Below are experts of layer 6 (counted from 0) of a mixture-of-experts language model. Rows are named router (the router's row for the expert), gate (a neuron's input weights, with its number), up (a neuron's input weights, with its number) and show model dimensions 0-127. Each number is 500 + 40 x the weight over its row's rms, rounded and kept within 0 to 999. Numbers have three digits each.
Before each expert's rows: a language model's description of what the expert responds to. This comes from a sample of Wikipedia text that the model never trained on.

# expert 3
Opening punctuation. Opening parentheses and quote marks, commas, periods, dashes and "and" after a noun, as in antidepressant (TCA) or "record".
router:501574482471487507539475519460471548513477442445483487560489439478513478525440508482530471490441587456432512477483439462565524519495491460525473489589470530452513500522492546565458528452519456505505447525516515570463457483539525462504457446570491579433473461526468542484470503483547465555549494441569441476557516472485546577438531467495471475466476497473516480490532534517517441469533
gate5:484526442509552481600486467482531451560434471534514553487520546499568456539505545506557475468466464489485551415533552527486495502463511520508428500479492471487465466455451529508535431515534518459478528452535500494456476524468461607528511510500484618500509469563549484485519458585458471523504421495511485501496427419504524556543487457531547459481503489473472501532503524506607457504574
up5:460512586496498498546545476484552447532501525526480529562520454433450504405499481553494474584469500512530513572540445466497550494511485463525492496446514496503509485505496523472463496481484498556495520510509535530491406472471486482550507485502501490556472480454412537495538548424539508447548552450517494528494507529448535480489502564494557528487478479549566579409531484462470508488502
gate6:550534563473567519544524486478512448599534460411532473468523487543490551465529514476507471514480452491559506556562535465483372461488495487497442551485411529499525530471475506561453492555536533451451514476469554543495461480535530475543432587540538558484548515519531514473516488511521486503549587489467517516465520540543483442499448513553435467544516559523510481499556525506508457469524
up6:522497448484544527495500475530452485533501500569546485452492425481541446497541470604479436504524518540464477516595485522445447496470573554514406480560580471459445508551487454503493569541529557478556527502490499465478521536500469553511476479465544494485446513541500466503477573446469549539504485521528519516467489474560541564515538494522469467491473536498534483539456445490437505535517
gate7:545488553506445471506506463495492483503565513559491504456455531531495578465419490524504561524498508573464458451537451539477519564498497497519555437578485572445568482465536477471517508570493473569540552442503508522566478475533530472485499433542498553529494500491529487541526519489452505419547500436514461461505440439492452459549530548533438440397408513434564534478507581465531514501487
up7:544420515466461413580531458561538494439485491550443544536500478568458499465502519532535513451569523476504571543576442518448481566485550523533517539484526567500490468456503409468483456472486432437480510535454498504410534499520491470494523506429488534454496550513476466484458518558463484528538503464494522499491501550523525476497496527560562520419505489482514497505563531517568487519493
gate8:496544529511491469558494529484487541537509491487506486483452558555519539515537482546490466474539541511518424522523460543498481510457575471542511583514476547427525518509515450475481502476545573517541380575438447540460371507631547465530547549547495451442495522495544485540534535451487503505566476516471490538443525534560487457504472501448432525524519488487577527514461539525504534510487
up8:549467520544466482541488466568477486549552518485464458493566498431518450542497449513497451508534542549475500438573472520443444584479470443512558477483523470549484484492493483521506402490568486556471549471522505450538513562466518551513488517445487556487554507535524492562441545582476532478487440482512429539464487456529528535496483578513559447556472474573518512518483491483525418432498
gate9:464503427557451395533423504486543471490469530432589511497457527474520486488493509490552540514528492475475477557483559480475515445503467586516481498451497458519513467536578457458518427437494457459454559500455516475434555519508477485524518478469522534550537515579473509497476516488504407502531490529478494506476515520498498491505513444540483503616505518524526403550484504506510475505459
up9:586505569487510476526522510532571536536545553518560514462498510518426475427466449437480475426474487463503439433461542533483448472442466494514504530456537457543535437563492523487485455474470484466440526524531503540436500483441549522456510518521563430470484491448473449493452522537485499459508527489492528443438506529439478550433525446499459473554505550535513558483494489469531519477467
gate10:497481502427477453585514448465497546496534533516593495603527521461537489500493539515502446452442570472450453571491467482478482496522495489475453488495441458451484529466551470524479502507534442544528547529464431561557485576505550496459452541508491540510596511560562545472524491515499466488471499468497506495499546504516412493427442560506483468495524496361466457520512451530553503503518
up10:493487489456499440437500507488500496477510475537393470514466530558547398524497541526448549504503423532485529529505454510507483546513547474524510475433492568556507526530508523474473506510553524468483538525485484496443557599490481524541504517562509497384449481554500465471501406537526569499514565519540476439528502481475495526512544557547493481495497556432506513463449519518470527525522
gate11:471519489449498552445495497456500465486461493579495556484469439487503522493508536557599545496434512539457569564511538439495479463501528443542484517527471527515524496520479518461491519505471466535499547482476496444466557456517580565502541457501538473499523408549452500518482493470516592483534502515457523450480515479497524582562508457508530507431516475509514487521438499571458421515513
up11:402496551521489492472504519523496498541519459552518515495460563445574505532529450521551488516440579507469535466547504498494509460545480534485515539488524489493461570485443556452483471528538575523471485506612502505553486490483529502515484483579521414533484459494509551512508495505466459494440517521559533517497517455442478572540536508508537538497430571480542473534487531530528511556480
gate12:486573471530547542520513481410505475498505477437461509529528481508557504502504431441426510449461516469464514550620500564483519534453522495500499502468515529482469467508523511524479457521494556574525496583531591525491447527456477428527537510429524547493520513533444500556511566459419566550534558486572464466564392474486554519456493491515520457505553491486489456516451448522441574524459
up12:451514441480472582486655600539460483458524590540521507446499484566502527563491513525510491406484562512536460453497456433508473521498486495449460523497465542426542490464487494478504574545520515559488450549529527541498493481458515409512488489517541527472505533483433502459469486476562508452568432477444498476476515451522535468479453470546529460503549470531483476522491511496424452471533
gate13:544538478410509514482477494512451578464509547451456523463529491440577521581496486454453519490469536476530540551531473474472502514540418516486429529540497546551485486540507509476579528500481503465497457500437531509467564501536436491479470492517584511493559536437500469482474582534519528479525456513600526503585547509504522568443455504528490529480494488476509461513548477521522467476504
up13:434446503429506524466450504463480551520536509515597434486475494503457483476495521539567618557566457513449479532478432620482504506504495461523467511477541512513498486413463501518484525552585497500538472545417550505490443516528465497467431475511504516478510464531517503433517514494509486531537444487447481499417521429533555484597535544503512477531478474515473507425526524406563528477535
gate14:483526433526457461464462430516487462559514591467457542476455541454482551506401450576530466461438565594484440578498453443518539508431517496512466466482523506504511514529549542488535445547547499511487471546398501617532540554470477489503503558514452522545492534469467526555476524482434541526519556464514503541432544422469445541514475478473501519506459496465530460515547444546497504469468
up14:477464504448457470433515432523497498520498521477508502501539485490515488555514438518492486431537467486460554631427567483474422535443483480494481513545522471420482465540505475440519448483468469525457467515473404500473532475456461412468517531570534505494526482539483474479493393484505503527542498502501518509456450505424556439408493476485515558451465464504548514464415498529547481519547
gate15:495543491474446516519515518550529540468519530526500545415469478476471609487511544530541509462447565478517545527450481517496423473525456481524513527468495466508542468481511494460424458511475443517371438449479476513529553597542480511486452520522545507491515550585564447531489452559479463447439478505471468495478484493485409498485434560472481494532555474495474492508521528486541465525505
up15:439464496404506487460502453531530543477561522480455484512555504536454569513505486479496512422512536408485344487516481511537431490484562477544504375466487567462560475556503522502488466512473512523467490483405510469467481535485453507472493454505502477524553562514512534476517506525481522484484513477516483410452481568466491495542520538472507524479458518500469505493491496463432475490474
gate16:525529439511489517523460527451514542523467479461525528486494376536466512321530486509519561462524498487482531488470472452477497529562589545511493494461573547462477521467456433558520537503575508530495537484466449460528542453532469499463490506518530516492512472478509529526488490458518584499479459502510466522495590499465457530464418547504464438419496502485482482477568531484493534494491
up16:440504550421488484644464494520448509576513528440549480414416482492489545464400535531503590458464532483592506488533494530464540539482578506457432492491463496430443486525532496531469503500510517446504525513553504449490622516460555546443548500478511533513486517546500516455488572510497492449487514510572497443574494522487552577528533545522515498471491505535566521490453567540515482496504